From a checkpoint of a small mixture-of-experts model trained on Wikipedia.
Size: width 128, vocabulary 4096.
Experts: 32 experts in each of 13 layers, a softmax router.
Training: a variant of SOAP for the experts, 360M tokens.
Below are experts of layer 4 (counted from 0) of a mixture-of-experts language model. Rows are named router (the router's row for the expert), gate (a neuron's input weights, with its number), up (a neuron's input weights, with its number), down (a neuron's output weights, with its number) and show model dimensions 0-127. Each number is 500 + 50 x the weight over its row's rms, rounded and kept within 0 to 999. Numbers have three digits each.
After each expert's rows: a language model's description of what the expert responds to. This comes from a sample of Wikipedia text that the model never trained on.

# expert 3
router:487513468520489526517449425495538541508398485454455547409532479565549504480448570489496514388444563572512502455485523377577607417472501449545537520418411538492553512500544402569449562432438590486438455450464539584456522524540486452471506546467512570467552496473598541533457519499492488449543502545521464547532574437509573518604475391524510438423498542571476524500531556457531508461466
gate2:489407451526476508432524449574428442446435444458524488473495500536511561375446464517458496490468459486499505473520484467533529394439507383548469410457500556586571530465468510461507512509525602506527568469548579402533457474540404505452418463514523544465507539523501388469540439518509486490397526576439469586496518496435466518550528485566524483512432506594482554448526375573521540463476
up2:461535475511637497524418482463534488577583507492424495506555470492568486536512610436464455583497578436547438447432571504455417497562483504496448456545551447481437555549531516545530515551418515490566486596503481477609510445504477528552560479500463460515516473522409485445504568485465487512552480552558649392455505461591488436482505523535562531525492470450431453509451555517412547538497
down2:555561437484458467540438515515501552574471433483463549514362499448489502498449497500553572601503443467410546522528518558433430451530561408489560499541540434397428468473526473552487479541446534506512415530453535559575508558535442504532525550464387513435475501564524520525564519515555440500512404422470410440485516532448428460521414427512509477479511485359480493525525496491456569525433
Description: Word stems of common verbs and abstract nouns before a suffix, such as result(ing), in(clud)ing, dis(ag)reement, found, present, develop.

# expert 8
router:537573583494485531449603549470421506448589512475529427582496535412610584499554470490450423505455521502410450488420443457402436547524486488490504460503578491539525412550437462508503470452547436541560478582498559494527437494488554485407530506452630497578467501573567557555483465506448454540381455488458461518516526598458507444503550554523477554485501499502512496533458498416489474528484
gate0:489458598480481517473501399537453417463496509529472547497477464451491412456583402440575449539537495499508431572455487527473539471581435547569490396473394474481546371485499457486497527538494484471486449506575506537501434520532491548379529565433471552513464576637387468543455451440471516599459525507498449430500519506559414563562476522508525517468490523523421521461477531471511496506439
up0:473416482566497490463636521486510525449563517553421478490502466538530504499522473466526505436463514418523470550499470520435575483543430402563487504442474566426528489461522574443478608505508517532483511536548484451548418498582500327492502549461547499570556459511486508534514552540623497483444571518503586452533502477579497593485380569497470502432548517550581558490415459509457497524493
down0:512505523495497523481550497509487583510473554497447536503466430456485491587604567440432473576535511482529519564449522501440554548432565536543477493482516533610510487473497429591541524465452478532551498534599469489521455566577525477499557385520532466490601552531512459561462470540456464561487443453436469485473483444440546460535363473481495586351572479432588482517488411565540490466441
Description: Short syllables like an, on, en completing names after an initial letter, such as Dan, van, von, Biden, Yukon.

# expert 9
router:580498512567588578437506499494470410521513596567505562481453519553366478503491525485519416495503498401442528548523530466508478445544410567556537465485471560420543520549458484474479443601483488534573485450521432543450498490452523430579456532504494500450554509456430418549523508497477490587490490509538508542444563583571434471528450532599437449492455477584496526432506535480406535391449
gate1:546544500524434478558558448481516497495492557537508487397463500475504532516575505533502542479537486491537404508524438498497482460535488499514458510578484447457479459470485496550525499460555550580506528484526493419487460448584532484452507550397376427487490481477546491453507496579467579539582501522434591569471487629480491519495459512413471304499451396493527513552547571419479556586410
up1:537492502449551523468346488593487491484520436446562416525428492470532512509466512462541493543456437470552543527534501414522560557489540501501503507384533612523506470564526485557440555543513475478438558555475453594529506431433456515496487463559506518490543503459513546540442511484517525514459454390528496369514551385518494492451600477593496595499540544480442483487448501586542573568588
down1:484535589446466512574508475489449520513470360451586583454485499529573437563409458503416509542511431543530461498477464554515536564502400533493591478547446525485560543524512435495491566431474409463500481398541558548462423449429504519555509475528598498448533526511541340524572546462480464500558517544477513514504553452463455463512554448514487618510483552391502488447523503540528492531485
Description: Heading words in Wikipedia section titles and infobox labels, such as ==See also==, Personal information, Scientific classification, Physical characteristics.

# expert 18
router:437536465469498512563550588515431496495597510418533520509555470408495423405478525500478550462559461482511561520461568484496499562393558580500468520454530444506481597496427461500466500470471442566508493516427521526429541557641488479464532460578486495411481379527471586599487470585575530532548452475496555517489446483469542571487536431499434511466554544528509499512590430495436452439533
gate2:524555569553500431488485474487483441568450499473488573527536486482505501510473544558416562537512523503485499508558429536468507569480541569404476358488517576419576600497465504430515427508409459628514475495499433427552514465508463477548466421515465616446538460579470459581622456618567540501468536518467493498528491486487586506567515524548484495475479495540558493449457449443508461515584
up2:525459456478543507567466477521540560541477481567502458542451479520485463545513553508489412454512525406559510485513544481523565502550529420523530600501454448429512412564504516427507515526529540467533578539504650507564463576560530483506435378655575506497482472418432541401541534456503435481528476530509523566500517449458477512386447400439411515544530438512464512552463500552529528518479
down2:562528474506469503503523556431424513515461476559482512492463500376537513489431481553543501416516481498476484437581394490465499501498629449532467501475557508469584515402548430501467478561494491514493440439601550529572444508549505486560402509563525515507445535505565495504463623608542447460454579449541442514438509427491492467474543545419510503473514626485488535620488483473495559574560
Description: Remainder of a word after a split-off capital first letter, often N, F or O, such as N(umber), N(ote), O(ver), C(andidate).

# expert 29
router:511447470469525539532422588459565474484480445522381496506411465531577478437580515498404501503450557541507360427505506473459467480509556519482443496486500477486448493473491533466504530468502478543465507477420522512584513482596482532530624487498524512415443500548479437424493455487500516382498464416422515449476408441549396491452559506470483571595569546542597497455464508447517560543438
gate2:575530577493407443510581531583572542553502569552551514422484501547494475469452531594423478457468524454523429551540556418556552416481483471467583486455407442547505517480519469428555468513594430507489511464449451458441424550408479493425494394505579427493597449408531491521523563478536535483496489392501486490478532537593484491538467441525486501496445484437473479488461502397484521465453
up2:511581495449528524561456560468589513489588480486507559544465496509476403510475539530494541566464488509446537510563547488524544478476513458530624544378482394588514463539524460468514567497456441486478450499419533517431451423392472492456512475536591477476548517480597501436483441432436531489498450471560565459539478530522500491488425547460536385508538492458577480539424367392467509487457
down2:491505553494474493449520539476506505528451445497541488459549566536536493404561460463525545384441401548496542444487427562552547603499486485504559545462486497553453460516494513508587407495571494479526527483539564494440549558421533495460495428556529497423528635449636549415448499575461488526481488532439483480501529426437446504539372530490521477508390536450499424469474570529560495427513
Description: First capital letter or piece of proper names, especially taxonomic author names after genus lines, like Fischer, Baut, Powell, Kerestinec.

# expert 13
router:478482437628463471429549497572502508526555540524418572589420516485544560532473499523485447511438544454491417555539538531474537572516544502494490444521490556484550555517463441568505510556508494455464432493416506564518403432571508481462473456570491452530451490520472532446400542577395506443479396481516586530496582470452491572502586464511468522526537515396482512611482570610499456525471
gate2:554489550577419510411504513447502456588440592578459532455443541509509526531449503542435499505454524450442528500501451451580486531520471415466510539459424551491462448486526453471430482420497626490449482528555503570601417535499536547551468549418466521467486540513529563449441544527587508570396507598479532506449547508503493586537442505479449540463493453505462529562406461513593605515557
up2:534527438534443500449421512492464550456535493579587503566481537494506355545526522416526583480540563568533449461473403544525448551572500539520372466452502448464438476583525474551387494496471476544450466493491489445439548480456502489472566541449569462497569470483458510472522566457469507510546493409431484435558566525484515425478463387575567551531427532531530458520425558506463583515531
down2:480580497467478451495505491511519526549497471527570471462544457531528429557449456471476507466575479435471552458509467471533558463427405412527510484535537431500500472446535451545431551561492405542545486482522453479506557582455478559511497462486444462438481434512458590449466546539449529463555485444571651463533551555456415494591437450551456432418565436397508553498401455454473522442596
Description: The letter g, or the piece that follows g or G inside a word, such as g-h-ost, g-overnor, G-ail, plus other mid-word fragments.

# expert 7
router:443463481502387510403613557507471516480530524555468497501419493509446425441574509517435524482501509547523414556490545521423519448416587544451491488581543452544439469507461544442510415542468469480488481464524448554531436557448596540489599389602523561448582539548503409566508430460531523543594495527497564456509481500469568473522463557431462477498544509482557478534474569517438496543432
gate0:506450530549451442430514483412608498510495452581490425482608485534473397537538511535527489378420487495490512629460566507539506430468492455452458443584491516482495376464486471557422464530526493481595488487481498545423495471482529528437534529508544503487567554545456435558431455498426418598483530555484550511618565493561547448521466485545466492490488489510447441618462506479522535513483
up0:431501558493547591548436561510483599505518475562512538417510502516566481511480526514463521483537492480528576538494522500506454540531466451317504453475494550507538515462429507483516520466434453506528612531523483561550537549414486514464421459433505501556485445498526551544516577375495414485394531459557463463483530559551486541467555460429405592431457544442582547509513528484434501430590
down0:528545529460537408509431469519472534471463535477550425465559439537499566544448515555427496486540547380583553525508551454583474559515466504478436502602486510451511466442488518512518484502430553480475497478368526421504394512510423484474547591476551396521350433440479522513529420458504441489483459439521537496453467426494520422525496515501380502546500561502457459521470436397537519469503
Description: Country names, nationality adjectives and their word endings, such as United States, American, German, Portugues-e, often in infoboxes and lists.

# expert 0
router:505445417470520548562471609494547482473479434530399525497415487532597492420569509492403524515449529551473404422546487509463484515513583513498444508515505501484451516508536521478515544480524469530493517480428558542597514497637463531511617509487534521417440493520515463416483421496525553413497481414472514458473432448554430463434589501468435578565554531498589498444450504478523608521447
gate1:588497522517425450480529505573613562408458462477450555496415581530455537456440548519417452444558497485473557516451425435470514560514529491588455493515472449489487446419531490537485497581472580513577435500525566426563497417523504495609481464505515553490565522470376455450527519514510503549464522496451441519527483522508601466459541350519494522527544495409415588517514467487524561509484
up1:459472427440573509388441487451451433535460531462580529528503535422486450523514497485540518472513462484497423481612599592646478537533540494509501505503405527412606470528452452487527539435542490474450496552477499531423518619448424550545487453475472525480502558479565501513507490452457528402462531518533573447479426481493443575542544586513458531445499437574580462509459555509568456523485
down1:535519560490478440465538546487426528478461489503461514438413531550406520508607568453421481498506563540503483450503547474430505535578360507405545506517451429461562498549570459427450387514497542444487465477479571548498546514530486509492477425504461457522496526536528489442443475653511526468454484553525468510499571508516501452592411510446545570540486557514584551566505488454630424501493
Description: Sentence- and paragraph-opening words such as The, In, During, words after a person's name, and raw byte pieces of Cyrillic, CJK or accented text.

# expert 2
router:505514441520559370537459445424475534519482587566603456464525517641564539522544523589547429503431477467566519516483546520506519589506507435430486525537506532567467482562442577490532469448502441552507468519606455476480521483421453494423535497481519425569485484491548536449452583418512505528519559571454488587452572568450453471454430438564551515534496442483489536465493500549612460512480
gate1:441546575492479420624471489523410470541562555524460491384542598543485427546494550428581520488580459462499510585533446487493482454541417498398575550462437551447560409471502473423517471427523427569582490549468479525481515489518499443467517510515440498442444524475598511531509568554496496487509543550522462498496574488523419505528543630496467569572494507480466431455517448472515436508433
up1:516413548540500397539448373528452481516543477550478563510505383447477469540554586470536496406389432520477502569483525514512530503491441475470591544522396481495417585491525518483580566523537524495562502514546444593576466547462393548514533515550469570452449551538445529474561503446553450465477495539489522565497404501431528393483476465455433500490517437450428478469506554449519453518511
down1:522535459512550591499574623581461504491515599418520418529460488441467494505506507451442493559495453587579396463538495559422504566528476539492457467585480447425473490537455495411491462432466444570502467511524513547491448483490501516553558452498360463449506455446536511525529599483464549537492470529466580488481451497477467445522436493569491447465488478551473432347438502386482499482530
Description: Leading pipe cells starting table rows after line breaks, plus mid-word pieces like at, an, ral in cinematographer, theatrical, stonechat.

# expert 31
router:492435454464512549579475600492533487477461443537397523500399486533616463419579514492398522502429541545470389413536469533445503515510557536513448500523498525474470504501536533490507529466521486545494516473416565541589509503615467518519620509486523527439440490527494457408492436492504546399504482414463513468457410451540441462419590487457434569565550550517588487470456499487536565523470
gate2:552392572529491542573460371534409531553488546451477451446539557619494530582477535485580480459528484446493544517511456443455452541488435516396574555551493521539580473491442504460501493505426534505495504521432461398516525457515485517480545483475429525590540450547451481551504509483521463452508511425447467517575508502454442536437598433529523471394474513549492518560517612424513405446442
up2:548469566463430496533468488543484502454614565493535512473481547576406543507499526532536542470524484500536503484498489504386508507402386487501562604478536465519469432500446498489529475485490570497526480548510432493511557564526430440506554513455428537602460471422403495548507361487510483509470540374450499496481569462422511384414558426460430490487537535576509438552486512435460433512474
down2:426444511514509492528443578480525501470522567514488510543438498539471482505526492562460590497564561423559514447488586461473513450548470420470609457466467477391457540477499527367552451497606502504494466501443558424589597570554511423478489495464471481538602524519460526540496515608594514454467525401491520453550564493516518474402510506528470463487473584573539517550566574561424509477519
Description: Sentence-final periods and commas, clause words like if, how, because, It is, there, all, and Cyrillic bytes in phonetic tables.

# expert 17
router:420460524516515508516587421493571548532511553452516508439527524481466532488404542493484413559467487527490523479479446477475511606491441451525481440555580537539453547554524409459511517523598525474541541536500397374517438512449531433500520514445510539532529573479495436411439580405497487463381539476514473489604505518444500497530514563575434557575489519508401536449554587489505587561527
gate2:492434558479570527598515498531554487486541407531552519482478497483470492474490512478624463451491469455583543471461601466400519520503443512563536468483479524406489480531534591393458459466528554415569532581459412509484386503555522430580539499420513482532431488532372510512554520500460538429395453509476486528599457538529464479501516520459501522475433407427455494518512521511515582429480
up2:465488458472575507520460547542441516535540576509546557427468529462468455465576541498538494466536523507469477495579458475490523447479564514333544489543489503531385450471491432500481527618506540542514524547477392503529546446431422458480397491580504561503542412518612560527453484498574470485509508408547490434442427499494557577600435438551426432555469490488468561494517541548487524456482
down2:506449437477556424506485427552492401486436512516421576571535545416405438544493555499531524607569478460501500530550505550500501397571466472437417456460458522470519438431441497485443466542445529542492442556512415498522509396529554382497476472453484478531562515512514463414460526577582497448468427479474521556549476501481473490452451530435445532444484492508478513420596541603438525428476
Description: Word-initial d/D pieces (deterred, diagnosed, DMACK) and adjective endings like ary, ial, ior in secondary, ordinary, voluntary.

# expert 20
router:453506479426495477447600529367582489574490539479566438526569463484501518408450516586573422553415445489547534560498465427532441487468459500500492465564537510496545482491523563439502432485562497488520597565465563548528458506613512516560498531472487628557546504429498449505460505504520482407412512467544450380437521473552506481404524518483415521551485532596485489493464534490562454517493
gate1:526544527465409446460502470445503553516596553470497483497498516569482529438344431495524438517572578528423452386477562475518519598381434431527486433466455537519564458488448509494533371456456541517449519504430469442554556494492570550458498501521585471484465502484462471522547513514537470435487565482525584426447517475510578484547496441397415462520482492518479479448590548559480533524472
up1:496499517498498417435503479548558550527566483534418510532512523514559493431423401468444493520589500550536455450388495518597534612447440464515547474405508475492504526535518498495481432517477427474494499447443568487566513556444510484588423523424554486453494471536403575502517466406498447529431465493476534510489446464372519483502550532457456611501389529593449484501491526411584523470503
down1:578454539546534453531449557508471564500520588415416443498430511526614519473432348523461474547577484410432485587448500472523518470549458541505463401474474514432507511472495542519557422489511581556504530460512469487518526513482485480583452537550461441433481551571486494575521539427519438486521519466543525502428404481457523525527531602509479508534501439499513560421550567399558509426587
Description: First lowercase letter or piece of a word after articles or possessives, such as s in summer, serious, suggestion, un in unit.